Experts of a small language model.
Size: 11 layers, width 160.
Training: 591M tokens, 3998 steps.
Below are experts of layer 4 (counted from 0) of a mixture-of-experts language model. Rows are named router (the router's row for the expert), up (a neuron's input weights, with its number) and show model dimensions 0-159. Each number is 128 + 24 x the weight over its row's rms, rounded and kept within 0 to 255. Numbers have three digits each.
After each expert's rows: a language model's description of what the expert responds to. This comes from a sample of Wikipedia text that the model never trained on.

# expert 13
router:104129142102110122169120166131139093181125115102144131100095129114127104147099125121137120121104092149135142128094130114147117140114112149105131090135159134099062097133126125089111168101151137149151098100145147120139107163143137129135102096133124109121144162101161092140137143150151072141150098089142130140121144157152098126121144158132123080117119128117076117111130079114140109172133103122109131122121176101101150171132115093146105136144184172135096148142132111157069115091141099
up0:131118120096084169150105122121140098116123118118121108124105156132156103168139141124085121132081146127095171123095071108135117085149089102128139155072117068124124154137126098091143165130141172083119148147161171151127123143114158077109161119120152129127127130136136115115149132059132118115115118121147153087150106176096124127125089138083124098105114140101148113125148107120144116080141112128108126170125109091130133129097156087144111141106147129111150143139131111136104113114147129
up1:112140128141117115178135163114121106148151112126127138123146101128157077143074133120146121130120119142116144168076119114123141132138146126103084111144155074141128154114181157136137118140185126165144155142141178104120132125173121117113085152131164123162104108131099120205156130167117136103119130097131144113121110157098169110140151068104114109153117163139148161120115106129129164122131144107112124090141153094139119108090149176144132128128124129133156142149120108128160168115164134
up2:139122150134152116097081134140132132129163109180105137138121126114103136108120146079124146127132148169125140124146066114148135073094159121133102134141138109107120110139145138130145119135138080125108151127104123150157130157141117188129134085124140114154145108167122110103123197110085118158134086089103115141145112139148111131136081134101098139070142110104166153121114113152151099105134109132157114095126117128099126096103155156117139113120118132090095131151157165068145121172115105
up3:131126154146147128156112141153191100152151096133124155144124091140096085103105170144097115135139135143189088104097116115140090108081093157133165123082111125118130128158164153143140102086118171138166126160122152150123142142116143171130135107162130110148125124134121106159150086139157081155109113125156118140139143084177157152119146093122101139145107104145109125094104136130155129113085153144105098137165155130106156129127158150150174135100142114115093126149135118114134133133107112
up4:085138163168153136176103148110097116116125089149148107122147087108135124164131177149133110130129146138148138125141119111103144102143111161159167148143140122141119177113129148095123129131114144123140140099098129172111150153108119109138109102124127110161111122108125143101122197150091133102132170116147152104100099100171146120190119157130144141130131135125133149123098171116149104110188100174110139140138115116111135142099113143105101068099125118109155105137173160114105124132131177
up5:125117114126113147131094137119168134113129102146156157132141144138129148114141144119175105112130094158127132129116127067159135119152069090161118129125128147141153116102100157145107145133100124150124101085128074137127113127134146092134175098103172115160111161090138136117119127135142116098139150080091111138181135140133151115162151180121171174111128121143120106111131109117148150096150085163116119169143083131138161100094136135126176143143125149160149149152105128101137101168139163
up6:136100132106138172130067118104116094152093153132178129129150108144161129138121095118135137123153115113136086090103133125093106126129102068116156137145119095138130112137126181091160125108121170114131125071093104162093115121140162158144092098140147160137144134131148125147106137138105127123159145124122149123127116170165130168100126130128171125151138122139155078151145089132130162180147127127125120095164132149136132122165147116139103150162153162095159183128109128152139155148123110
up7:151128105126112155154144107141127169123089134126137116099138139089097106108130156120107106131119037154162117140133132157130146174112153134115145133126106136068147116096126099146133093138146143122112150118118119122120098124103135096110149142177140165102107154148139141123112134130117165127094112112188133116172153132139094129123157101107112111135140115103086087093118130126130115151152173121137172120137132138129138109122178144101116166090148184128129105109116094133092157189121120
up8:085122117122174120157102110089102149172148095099117148121108138115118110077123149110130082092123169088132122139097132137117153173106139168131124111127124134134124104154114140096151112148138126088134167167124150134145135150129119136141156088155169151114108112090154167102118100120156111145131138129112096093155179124144121097138140140096157165130128151117130172143149149141131106100125148092168173121077129116155160091140156136141132141152127140171136098159094154110087155125115131
up9:148139091110126157169118134150118152112159086170116121165115135114141147112108116124137146126096167142145121151118134126131178106097096138183127152121107090153144119152160156143114127161150152141121120147094163111161089112132146100118159162160177132173138111086153165123171158118128064133107135107123117126125144140117140084138132142157158174111109133148131159137124140087134105144123111141130072139163131164113173126165123111159121118177142123136141119123162091146099129123148117
up10:089141108136149142135133149112121099146130158128126123156125112122117171120092135129136111151101116108155143117092087135170158127136153148147135160156149129090108104101102144137142159093134143115153139106123064123100138117121128097138170153130129095122144114137135195123108118147098119140143150166160079088194136149107122113128149137182126089163156122145126152123129156125110150144122153141074133125141147067173098155156106117124113180127153112103145128102103115092123137131098119
up11:166154126076172162129093127136167109190158117132137121120107087062081065116105117141135131169150112122113085111152136101145119150139104111110148140125148103160094139156139136111152107148090136125132106100110121130138088114136170147140114088142112096170144127102141138137087129156130108111115136122123107134100117154158120179110150128121123138102138118101132087127118123122125134120147187095131141126152100096136108098110155129152122126127154094098124153124121177138137085136096109
up12:101114155154126120155120123119160134130116098077126148096122125136118114104130144128166156103139113160105110157142106083089178116106115089127166120111145120139155157150148148130134128141059112107119128125133137164098099154123144110093084142146127138159115139120135137138150164160103119093156127093103077135155146147152144133169121088158164126123146125111133138124096106094129159130109160131053101146148140128102186178138128095167118146116141154136119120134106151107113120102168124
What it handles: Coordinating and subordinating conjunctions such as and, or, but, while, than, when, and sentence-final periods.

# expert 11
router:114099141078110112181125095141132170149130103122133133138107114096171101160112136114123109110126127107118094147106135163162119152104111159129133107118118095115151107133133119151138124122135143113108088125160106108113119167126100117167139130154117165100119105110139095142102181079149096150176123116104154140130100147108119129140146147148116159160128168153079084155172114147110128113089180095159166158089103146143142087131134094123139110133143167128142111134165126142076130123107117
up0:096160097087119132173109171157109124137107110127083114108108116129162148139133098118142121139097145129140134109104123147106122131121082097076143140149121150099134142140131133127171129127141085144097103073136136123101170135108181115110131170198105127136147118100123143151125123113121158116101110127156087132146141121117115141123095157102133122134100124159084116108127149131112122150075156131132154177070109135109136110179174117141115132074143143137173144113115098108123143108131139
up1:075166146072165120112120161090091151118135148175119099178111075113105141081091158105158119111100139120183137108064150120159073134112120120121125124136121139129136158096143165152131106115164136126133123090181121176114092099131097139114134097120132144131133138109148143161141134136110113117132163108140140133119136144110117149175160117177148112155089138121110137114133117153142092148116142152166134121131111128120162122134118142149117160137117130119123093139084144097131147134130113
up2:122124128123138097143136113135126149197127099158131121169113124133144124141105169164148099112115122132136117142186152203136167149132127128100137108125143125125149158150146135176098151162132170142128102124120125133111156135121131153131146115106121095135093118115148140142110162112160079136137137111138088067104119130153156119149143111113116164095187152153149113148123092123121088133153156127089142126150103121128128118132164129127168094105164115122106094113129182154108122112072100
up3:128163125143106140151126094152113129163138120140086109095095112127137146161126141139153099130139137154162152118105122172133121084133122162162109109102111147127128123084152069146159117097056130129110155111111164134106122112178122104118109159137140162111131138104117076108120132126140118115146139135138092116098100141165141119132132128069137147111148100097137128125122143124122134183119132156139128067108131186106114172142156110132115165118138166135098122108103157126100142178107097
up4:153101130143134127142112156109157147115124153147168147113087131139139099098065159069105148133080122136127156117140130139112161158106124115134104159120139127101134152093170087146111107091095066134137124124176124126141097098108123134153098126138106153142106139137122138168121089117097151065104138129167107096144132142114101131148184131155094118124119133054103123144158113102129120121097116151093088143115106111149145117101116134128120173120145122114148126136132108136121163137155138
up5:163161119145127154128135154156124143114134139111113172146107105102143115130116181107112144153145170108156100134108089142103139146139091138126155141092133101121145131151115162118143116162165097098128110125117151098097142125168133119145099114109116103101177128149152133136163157118121110161087119085160150154137152088152128100138160143159087143110085124147138149108156070089121101128099141104124153147151102141169160135117109097147157157090115139176120146183123124099117158144117131
up6:100117106109117118140123126129115150158148114154121140111114121156158139122128136099148096133117149135135142090144120140112177116076122133125129140165144088145120111093123162163126102124131110133168105157133090186123081104117133103148143129165169116166152131102168104168120116109123111136141128122111151130128147158130124130099143139074101129143152104164126089159141060113130110170136183105090101090100155122152133121129128149119114108125162126131110073198111127107115164115120098
up7:137154108155096098159110138085158165124148120094123129159126118138111140143159122093168149102122111156163085090059131148139115137146090121146127084136117111129121126075139100138142121132131096097110156095133120141068116146123140117163136118140149149091112134149134156125139119128123135084134092091142166101133114119129170117133120131126122117117175161101135094080138135126140104095112179146152083155105120110156132118103127132132120161079133095142182090088114145123125129110137116
up8:159127104119124139154114132134121106177136130096086121142089123106101127164090169158149166124159137118142130119130147115115124125130080131101093125149105116128092178110135152117165129111113100140149115183103121110141147152123136106126132157090125106152102129127164118187149128139107094080106138125181147143101139111147170154143114107103122150137125138133120110114122116106120141124103104147182053146139140139111174163119157156126129127131121137132130165167154121148183147171110100
up9:141112123143108128112123119113126090088129127144094093151128139109148133126125097147134175117141119151131105113112142109125166132133128127084151161116086090125166163149109139139117131138142113065133055113130163122097127151148131106132140108141171088130105126109120095146110132108169114157142140105163118140160169145118138126136114122158148131132138119105121138130131139124164130126114127123164141097106084139087116077185179130125167168122102120109136113181097194086107108112113103
up10:141127160116132141131116117111103089132133113128124157168111130116125126087105103140094106145072121136137134149128092192146167118181101138152113105097106063097148137090108126136209138145130130116106118136153153101150143141137118105149132119130112120162070123091100135119113120120095101091127110106124124091156133161134071135093187133109102112114085145135133116144142101143148120094142108130152139145147093117081131137143118138126127117099100134148123166155123105112128162105132125
up11:150096105097133125112122139106138171152172089159120135122137118116158116092093143150108124128123134141127170131104121140099129096116143115140139091110143132130108073108135147115153117115155126109146160108110143129145141149067143149099126123153105120188112073185128137154115185136167159150157085149169178096113101135121117141112089155112126123122151148109148143139121124104144086082140138141154149131127115140112182138069123146118108141120152137126125089122135125101138155137081126
up12:138112103168168182157095140165114154138164115094106109145130117116168126132127151132126108110098162155153105147090107146133101143148116139112142141129171138142146162133120118111118141133123098103108130088122120107110148126128159137130149113120110124099151167136129141131167144122129076076140142100124100120169117084104136137085105136163126198124061146116104100168144083143130141109144149114118142131125135150131125147118138130181121180142138144109170129185116138111101124152125164
What it handles: Commas after words, dates and parentheses, and infinitive to after verbs such as decided, determined or deciding, plus dashes.

# expert 15
router:124133144111131130132142145139145146124159149117100180121111084109159152097169147081134118135107115121152144165120106144144153071107130126128108116105134133125140150134116107116165106114162159137081155140073110107144124157128119171130134130132145162150126168143095132132131165117103122152117090096126132164143137164185109120104110153148138148118100106108161102103129141132129124165147179105153128141116109163125127142102133163167137136129177111122057112083108114090154124141160173
up0:097149132052122106157148136161142121117120130126109157123143142128089129125109152108196108131118096123165112083150151179114125105097128133156144162128119153107136097131093160112112139112124154092137143103088156108130136143127144135134143096108129150148133167095098133174147157142125142167158130116122117137123131117112119128095082146112185184156129137120158120086114145123116140137167140138116140132094164113173114145121128148133090178110165104151137083099145139156102113137110143
up1:100132187140130120162106105105124138150092121116116135097121141147153144085106137117156160159126139098105095124137073160119122118136161115152120131135115114174150129125105159102120127122140149150126117130099148142113143164119116124158107127092127172110169149101126113118086132120093087138087112141182083129134098159119105093081102160131134110127156134145099096122107131144154138123163130171137180125143123146059121119090126126159141152099113127154061118141088133109127150134116117
up2:131148106144148149122134123160159100142152133102098138113087117143135115114138105111077125161126150153142127109130061117148120097125141108178176108139140109151161111060110161106132151088088114078134118108117121146126131115123105149145143105143151177139140160119121126101085089091098128125118137094101123082118101152115175134171120166149133120113131145149136106135156128117145112108158161084101096154115124178117140146150126125117127124129092137090134113153124133159133175124163153
up3:129118100099149133162118148158070130191118147155096156162103118122117126108135120103109154106157110141194144167112114100145088119127147123164140103120147114153148119161152133151137080097164144135105117108124134121086131125107121114114112150115103134171084106123145181107143128121124121120088115080136112132104169176137073120146124137085094152150106147105099109120130129125107117131155089125083141175113124140127119150119123132126141108106134139127132117116128151081105131153085175
up4:089150106104160145068119127106144127100104161110102141122097101141153123121132099115117198101123121136113125140106151135135147113172136113130103169102146150145137148120145109124120108124130130114179144107125121092091106146149105102166115138128083116141108137140181142120122165107102132068161135121179129143105143151127145098067101104140131113114120169077154150138133156135122129120165129060154135115105110121099122140108114160130138121131098111136117073148135080105127104139127115
up5:090136115098127090158116101112113157082160133144115119134144133116161143110158135151119141131116104128174143131115121120141127130095084119137119141098163156120116121141121152172132121119119118167094152145143109126092120137113100112157127088132179126122117141110138181151177126164121125103074134139128153116134151175131173106108102144127185134110106098154158111124090171093140164112151164145098143152157106142167132118104134151121130080151165136124133140066110148091128156117156116
up6:120088101144162109138123125155180114136136103131122117124129105099170098119123093106127130086106130135163125139129167136088111121122119097182195131099081074135140143108136120101099140128132116130104124126135150086136137114092098150188159148150139131132108172143091118136104107167127117140122122122115129145134115122126156113116102163117190167097106136133149169096074105189137114121105142112129141147160123138115116134145169141144137103158148170150135122119111120121147140148147085
up7:133138134125118143120141091103092152132163115100119086124093080090093116115129149096126108148093156107095218149117081121102151089133118112149139159112172146117126109121140124118143129146114119108120131114129136123089107172153136147149155109143132128157092164102109115112149139122069112115125097098120147123108142130098128179109145159127136182103111117106152155149137097144119125160126126159128126138118066097100165119097123155116119160190112125135106114090130127125139142115132118
up8:088115112163101119140148130073151102106141168060134130120139125109151128119086135099100139131107136147111141157137134115101125051154095122106138119111103104151150156130144139111126122117114107136146145122117147120078133128157142160165126152139177139112148108131154165134099156111061136134122143126108134124141123162148131103116093138154090099084149123116095079158176122102155117094093101133116172112125101126155143108139094128136134140092138135157103104097134135120160130150167150
up9:143130143083086133127165138127160127124126101124115150161132085109152130101129134099115112135149093174104111128160133173119102129079121123094100105114137120176177109174139142106136128132090120136138112108124089137109140099121159097136118100134096126135139140124119127158124130128063166156142137128090137110109154130130080141127096098113146129174129086098098160132123124114158147164139163123146096148098113140115098128143136097145123195114142120165103109105126112111089156188127118
up10:152124121124131146135124159140162092128144120138076145100082137142168131137108124098111157107178127082160112097157115123117091093105108127129138121096086136138132160139149151127144170138087154095156141117119089078128099105133138135158139119156128136131137127176118116149122147108094112101106127116159143128100162137146141113095089144132147144101110091105152057124132154161122124155159124101148130122136125095128154135085110151135084136154086081109129090129150153187137143144130133
up11:128108095138160125122140149118148167138111102108121149092151098145164163132115141134119143155097133115161121179106090097134123100113139142109103165112155170124130113128175104135138080133133167071170131128143116203130145090094159112138115117137124092129131118089142140095157162117172085131086090134144101129129151122150142103119145135096143135102117145135121148111137106114153129111121094107183156133149195168135100143146117148119155142136107146142124129108124138099107131149118164
up12:143120148148144142140129159154137112135108138147110142111078120145182179106150138187124100160151149144132119144147129143144121144117147124103176147107064097159139112087115157142190139148159159120138139144140190131146135140101111115142117124127140150144112131131154167106146143125084131116109139109108126117175147112132138117156093112172137140143116126089192088159156128153108137149145114164122140160126092125132129183146102169153136135128164135131120096107147158141114155142154138
What it handles: Short opening pieces of split words and names, such as res, du, mel, ta, single initials, and leading bytes of Chinese characters.

# expert 8
router:130103118160090139146083099095150125168097125129123111147120143159170150119152095119094112149133140143139086128101169186160145105099127079147123134136119122152118113166116121172124093138092130133117132118097169175110074129121120158162093123145158133146112133110144148138107103111135128126086118150121100109131102127132155121131124123124122139111139100072179120142143124143133114066137146086137122144159090123095149149148122132131103155114183100136079145133126111128122168166096121
up0:150115114109079140134109156138122145127091129086123125147149134120149163168112162114105141138130124108171127105109129172135126098132138145122134173126117131159054131158146098096127138140100146153156164135134128129106079117109104128110133073185084103126132125153147125105131127131119151101135139127156119173157126171125128120135172089108185129158138113146131111146110114143169143106114130142130109122115085064156131117148104140146106154098107092172124081147130095136133149136128095
up1:127105132156127134184117108116121130176108144092130123102100111140133111144116142126125131184108127134144152136162135118124109152135138142150126169147115123106156130151108159119177119111169105126113088118095129151122116137168139121128135132138173150109139150119125142136156141129121154131092119133150107139165066070101104097129146105140150132081172119138124094216162089106151123105110163158114125137101091079125072149133141125144125128139131109138135104136164155167127102154139102
up2:130101103132115113119083136093134140197141128103116091135073130138134095091152134092122106144131199067133135122145126105159135135122123125128129148072110120120127145096109121160125128088138080124122122086091124141141108137085107141096119123133126144163145121101140156079112128138088087161104125068154133157114109145117164112150148126063135127133155124100091142142133136125142129130141113129118136151139096107195125118095121124130118115158164137107128124150161114128143123129097148
up3:139126179139115104204125133120130130112132094142075122096103109117133137110136156110152088112100157129121088135150109153138106121076065121165095164101074066118124170146098153102146130131105143135149125086089120078125082123161131116119157097120114137123120127128135122139127115136149108134120123116124130110134118099146114108113134155093155153153152108151146118127136105136112093090130131084159112127137118155151154144157180140130098115126129134112158098139137156109144123075148113
up4:132152110097134144128132116123151115129138087187209126175130129086127165105135132121122092158119108131155140133097093133134135127125104120080115144138108121156149142116094097083115174117081159163136092166135103142141131123146083125130164114126116116133116145176138101153142133143159138113118114093159129115109144137099136096146136167121139070097112144128115096144112125074116148107163110133108139106154130123101101175141122093142156099125090103113135106136125147114149159159141094
up5:110126162121125144159103102102139128145114113158124169150148133165131142112132124125118111104153148125128163102081126135150133102112139057113153134117115148093127118140128112197148154154134098160145122164125148122061156109136134146126102094147112116138120153142136120151093162113121140136128105161151150078089155139106163140150145095113136123151144144127114142173117153113143156104094115133121133190164112101124113121064130128061146182123133121128121132159094139165127142147135122
up6:133125101145113160151109139081149108121079126141087119109144168113124131133149094153101146108120162142095117158087104131120139130131132137100171131080129166068116171121115147128164111158131178101123103098090113133109096166155195117082148161143146118131133127129151114152125096113105159098121131114145136120149171118120103159178115159140114132145122099072129142175119126149097135154135130108145145110159112110122131145141129138128092133097144139123111134154089103154091127136109095
up7:128113107121150149148103138105129133121145162154162103132123099134145101118113110089088134156118125136140148103120097137163128150146111129110100150131070103172118108112121121134184203120132081123144147152131119096095129146134128159157162123126124179133142135137126143150114156163089088118115091129191132117141152105117194123109124191123119091112101117137185148129119143167168116138132096095168114152101120113122122129148153134113107122136113144154093132161139115132128119118106155
up8:161159138175142142121097127116139129132136142105145132103111131139110143080109152144136147125159130119175053123128119126150086121097131088162163140142127086142142145119112123115166120152160154103160156112151115128106093124151149142080123161095149108147175131130119146133119153105135092102129119084125099116130105156115121123125127109128144104137131096098111094116105137081089143115117120127205091158131114124126130166105091141148172115102121103122076098131153142115095168131102140
up9:146140129131105124130104143138089102159142164104177141105099117160174129128129115152079156112140162192131144123093090099150116094161095155155136115128138127108182100175151149121109142110096137141155150134097110151091148111098096134124096115120135146141113125119093139155114150107125135154162126117150154144143113134186135098155128127137104133161097168101103101097112175187139106124140144103128144151131140166129115154134144105149145123091132098101109159142134112101116176129121136
up10:146112102163146154103144114109139118212144135151130161136145168131129128114138126192154123138102123159127134133108098104127120144148088094140118103129165133054089128103166110132165157110163142102095101119141151129121119138140133095156119061107146146136174137135112106111110122120123104115158148120139119125156138091143136097113153137141100103134161129117135146145100146167166133093130105164128135144163135124136112102105110120158133130109106116101098159182122152127114154171154159
up11:111112144095132119083142135152143110123105178112150119125142079157125158107120121137112136133133106132124119127112141113079144178136060165110122104118152101115169107115094136149126093136133135148148101125137127148111155138127153120093125118124127136188159127097159133128162117116123102114110105169083134071101124159154123145138131150093133122112150139144109117137127150151150119140177121073142104158129131188092149141119164153152127184170176133132139143127115095118106126126090165
up12:121147115136109123116118160126120069125158135145157127126127141133090168153125082137110185080131115163151150163126168134153106097120179112117149123161134130128123129080118147131105117096149106137142119112108126110094115095133098133116151133083164135131122142116164084120116138095123107090141115135162143133172117154117126115140143098117177145092087191182167110113072111110129135123136112132158148126147127119181140137101140158114119117090116132117141081147125111120137152117159103
What it handles: Table cell separators, colons after infobox field labels, and month names before dates, such as Born:, French Open:, April.

# expert 9
router:110100109076137143098107123114116116122112124150158133153135135142125160124137141144121128136182139103106135105107120118154123139102123127091141155109125133168137114079136119121126162127105096155186117098092096166104126142089140115117111118113163099104088118112134128130150095112125148178110096168149147108154098100140139107156142117102113118118200101083146148130108085124101079111104175123130182130124122116157121159116141124114112144142105090139113065164108159125115127125141093
up0:129134136151124168171122113147085146122130114138104140116144141139154149146091118151110156149132131154122122112108142150125116177080088159108125132096113129139103137127139082129126160148138114119151114114135119131107128121105108107135126076127110126159138168065157130184112135122132116130150122115110144119144085161132113138119110139198091116146141096164153151147149142127175076142132109171117100137085159152125133155079132117156094100128140178137153128102155141141133180112076133
up1:121150105103142158143126087144129127136165099086117169153158082144155140123108175093106164185146124133127141137151149120134122113148120149119126130102056135158098100081188107102140115160130142113156166093117099149122125132098151125121091121124069132145122109144130133151108108126111129130154119138159142101120086131121098129082131128117106128155086164119155120125144083093131085143117163136130118099099117146125114137122122152118137129149152098079151109113097140108162095128154152
up2:146083166135105174132128175119134125162129140139134146118118119169135103115145120109141163140122150114149117096151115112128112144102104133121166106107133089139121175085181082138126127134140130140144139098153113134128138121134172124085125143163120119154068105123094102193186070159113156095082104136118133133111113134109119109140101147132114114164164100122104144125131095111125092120140153162143138150159119166122151126110153104083108115128112117133162109117137141166117092103102108
up3:114093118108156186144116153174163140147116152163114141153146150137110103116107126094153139116127142173155146143137186147138122142142132149134111142159122106132179128101119101126133134102108150163139124147075107112106102115092101115131108122086158144152113142120202140112168151124107123157132133122105094126122103141126144156123114162116144152108121141164160135109094123135124116171136123069124127113120081113148090109124113160205123133132136143117105140140162183109127136100138118
up4:136132166119155169110119100134108119114044115123158104142115100144103135096125168128107126144114151128073140129123129095111134110139151106177162109147132138140122160091145134147127105164160108120165120130150143163112096089147121129114126072149099073147089179129121139116147135084106132154134093134112128113083152145151109153125110121157185096143141168106113141150117106121136142134161121102121130159171160126116130125125130107188097149138105111097128124100127116141103139123138156
up5:122139096120113098102124099102129101154117121091144123148087111145099133112104161151152093088109147135112130158130136082136111095144138140101155131155151156105138141146170118149147173128129140122106125080109142096130109124125169156105107112149142138118121157145105096122133131104109113123099125124161128128167113132140118098102185091157111084125148131161085149134121073154139138129128155155134126135133098142165125163073115158144112156079059108096114133116084169150144154123134115
up6:091127113140118127145177123154145169094150156103120103123133154152115132105118133074142138143079160096153142116109129151120117133150136118107121148130156091128141138109127085098125141129107106133111144094124151143111082099141118134155131117133193092129127112117152119151170117111145152133136142093137137124155142135143101116148162107142173131115136148109098147162087133094156176128138124087140111119086155089160157124179121126157161150185101130133162166136098081102081135134109109
up7:105129098130109111120133107106121073115113078140115090074155098126136089121128074135121127135139140195114146127119106147114125130106147104159113138141150130157161136178108138118110105107093089110175166134115110113160132134075069141129142101144109148137117161146113102124131098148143160122115111122141112099136158128149105143136093152085134146095119133174132152132141138110112130138128135077132186129156161166104141112127118127188142122140164152112119116102127130134128116097141078
up8:135131087151127095121123135148126153189154058111147143129107099162108140103084144141150142141091117116137160090121093118165141134101110172144100138143173109102102133111109175110139116090114100103122160127138149152109165120144144095133127132116123118128164170125109118091128169131086130098105136114130127088087100191130142128119165133124100142126098134134107134152084102099127111110093110108132165124113102128110132118113110124126122120104124104141083107124127129175139146143064120
up9:131184125127133094081128112067104134138167156111134138128147119114186155141087172160074125127120118084095132108129099158156141116142142123131144159124095092172130107145127125143142171111110106114100142102133161134091140144094165133123092131076130141117126106136135106154072108093120139108108139113147126134132112151139133103155116116106113136124069133122141126166116133101153143135082127141169123169168095151174128138093123167106124140138126129124138118169116147106099145123127136
up10:127165102154126159125138138117112147152131160177170152076147097160122167135138147169117172144129130112117122150094127108147101114101158126106133125141087130107114104081132139152136158133117123090165094099148158141133133119119148118169148141125130130146135104082156141144140140128107108121092107139133122123125123149108108193114109163126116152166076128117125106108153154178125106112094083115102166139109127120110059129136165143118141152095163118165128120132116113173143167157124123
up11:152138143118167188096168132098122103166139135151141158138123162117100148073106145087151122103131123129131101176138119089134104124111120201146096148166108125112099130092108112128115110100114099092149122121132174132116099100133125149137179122127125114111112102131135107143187106134091150119099100110135124123148141114150163131142108142093108129123135149086126116153122123110146148083105115114174176104116115117150124113159113102114153096102120094124123150110135106137085104147081139
up12:094100153133116163135117126097127132144145084135178119158138129098151173143095107106085119067134165122131117126146098138114122107135136122145144135100100126132141103074152107099132171135119160156153126147156109152084113147091117060126121104097107134133097115113122092147172093113108074105125130108139126127156129115123122140134141116133127177119172172115130113103180124102109108115124116125133125118143087131104110155095111112110117098150101153109145093107171160136112124118112081
What it handles: Symbols opening lines in wiki markup, such as table pipes, list dashes and == heading signs, plus The or the at sentence start or after from.

# expert 0
router:141100133151120138117175170150150117169132087117098165136162129141153127127133087112101172095081130118115111109149119112102114074147105111111149176143163182129122138120106155085117131166093100123155103133149162135135159134130172125098120113127111115156142130101152120121096173144135138077149132103106132078133133156162171118090118097156129130152121124149112151101164147122131139129130113138119087123111144168123142123148115090126166118164096110156113137168133125090133135146132088
up0:136163145111134143117122106103126178183145113144093176171154091144128127135103114161106123117166109130152159153067131154120147136123129125154144122133133113128147122162098139130126143107080105135143097097123163154139108132149129145113102137116122171131108130100123135136113132157139167074092147150108141149186146117131102147120147098127147145079088120144141107132163113102132157106173156103112119126090097120106120143121200114133138129102111107090116105182136085136159122129136132
up1:147136104094113142111169135076115128184129128144057099138150105186112141134119121153133156085143130167116092136134097125158129155126139129136144132150106152086149123064168134106126106093135085132124129070093148195124125133130163112118139089105123105147122132091126127144158141170133093150180096096156143127158102137139128116137148118140078132100158126122119144128140121122136102127089142140117139116134152150126135115163103146141163112148113149106126127127143134154116107089103126
up2:094150120171145154159103125157083083101094109095150120126126085126133108125129099107100149134111144144087145116137137119130133124133131156100131169151070131143152127087094156144111107114145110171144140133158137128129115118086148151108116085112134113109141149078148078101122116153111144123086125123183142119111117143133145111168162144110098115134143152154136108152094144094129139155160146093128120115130141173181108087120154142161130113142118158167094118138143136125157127187145126
up3:146124087138120103112137134156120121131142114145137132165118131144108135147127151162121078093113127129105113111138115113131158139141065105124125182128148107104134133140159131155127120073174100103120135126130134151089151130146123176125057111121143143126145135106171142151144180140099120112111133098140124095165120120113173099112084126097137128185130123170143172125150126129127152142086158117117159058143135083179146112127131158134152139133133152145124117128159118128169098140149114
up4:158133111147108135129142159128105160121110106121157135105120169141168091119118112123113123118138172094103160140138099068112117112121102122155175112183163168102166141129138142139125136105124083132127130152163115158138146167163121129116128163127155156133127118132148139125134103118134130128117127127131132131183154136114163117128098093096151144165134157120149120144106125121150123133137104075128099084148037096131107092135137120148192131148120151100118132113153144118116114074164126
up5:137128139116106178182137166129118118163076124133153149134142133132169098112098110130108110129143163125112171180154136162149123152135146121143157139185149181112134161103074074115157084170118100155140102127127156166112146131134123142118153133138111102116090138102128149088143146129138108124137170114168093100122087098104133114123148161110170131080165150127139112147145117112108126146147136159089124122128127106121118085116131122144148152168114113154148102123130148097123116138108130
up6:114138099123117137131169139144111111168083135103160149101142112119120135133094096099101175136132158165143105117159069150141095157168142119093182172149137159114112134114081136115124144123134152106099133096116103126151136123160141130104140117134109155102121152120144142126184116150120100102142132126183105070063128143110152142102120121135132150115098129141164121142161129172140106106105110110160145095132153136106076142134097116146138154160133126139109164112096124156131119164137129
up7:099138096125135108078113102144173103098100145134118093122128171129157167106116127095126148098142118133142150177148124127164157152155112172110101143150160131104110120136138129128101143145093125141138114090115143142097141152098130158155140149099125127113105113119141141173119101130131129145082150116120132132143092088141164096155168104131101183126194129115146176108135129153150139098153162123139163152114141154122103134098159118130104112106087134116140111168104094105083158106149099
up8:121159105163125090129107127111059125125146080099145113116102128135112126120109149124130081101094159123125162114071152097145113137100133141137130141112159129099132177102110148122136102151120119082107140090146164134100159120137106079105120148114136165154135164096129138134150151099109128101122124138134129124139086155163127120138170157079154140124110092148112118171120126131110122094096108114116140120132106118090135118122135144089125152138146118122094099132139202186108131111084144
up9:099121139106155093162145096154123112184114170150150112148150130117097121118114160120132140114100127125158108092110095156158129090137128138114109129143127164089107094131159129107111089138160125113084136105112128126137125103076140118116173130148120084138147108092081174114131130159138137138083094121156072087130144113162127134130170136115108153136123120109146116126132128155163143150144138118114101133156101110155140117132122145142180096126098132214118148161137109108146169123136118
up10:134111105155103113117115116134154162113148122116165109106110166134101135104137155099154133110148164137130078090118185134120147145098110165104178132097102131104132149130129155139093126143174097133111120077099107162134136089107122071114112156103177154178125153124101104146116177122124111109101140118109149147153104131142117121114112136163168133141139131133146092123129148124178126105094168127132120132097093143133129106094098161150125128130108096109159127171125179102147121121153144
up11:098130102142133140157145127159145119114121157132119153126138142146116123081116121129107113110091150105148137105141137112139129134072127172159111096117130194159144121111119116072116203107147106107151085110117094130129125126104135124129093119133098137132143150111134080097138142129128150119137138164157150082142077118138110127153132154126177170125099142127145102132142118137093112144110168136133139077127136122159118149098181129174113176161146125160134154172123128094168142108112110
up12:080142104111106151138146136085132118154110129157109094139145166106141124138057108117171142131069117164124162153127124115129124093135121134153138085112130115155132118119122164113143138129128095121111083149166121141072093108120150157117106132132147123094134147077148123128100125130132149136110137102078084098122133096122112114129087130124099132146131063068097148104092120147145165123140103127108120130123085099075110112132145117170142146146153160149104149141136127113130152126152133
What it handles: Opening parentheses, dashes, hyphens and leading year or number digits in tables and data, such as (65.5), 18, 14th, 38°54′.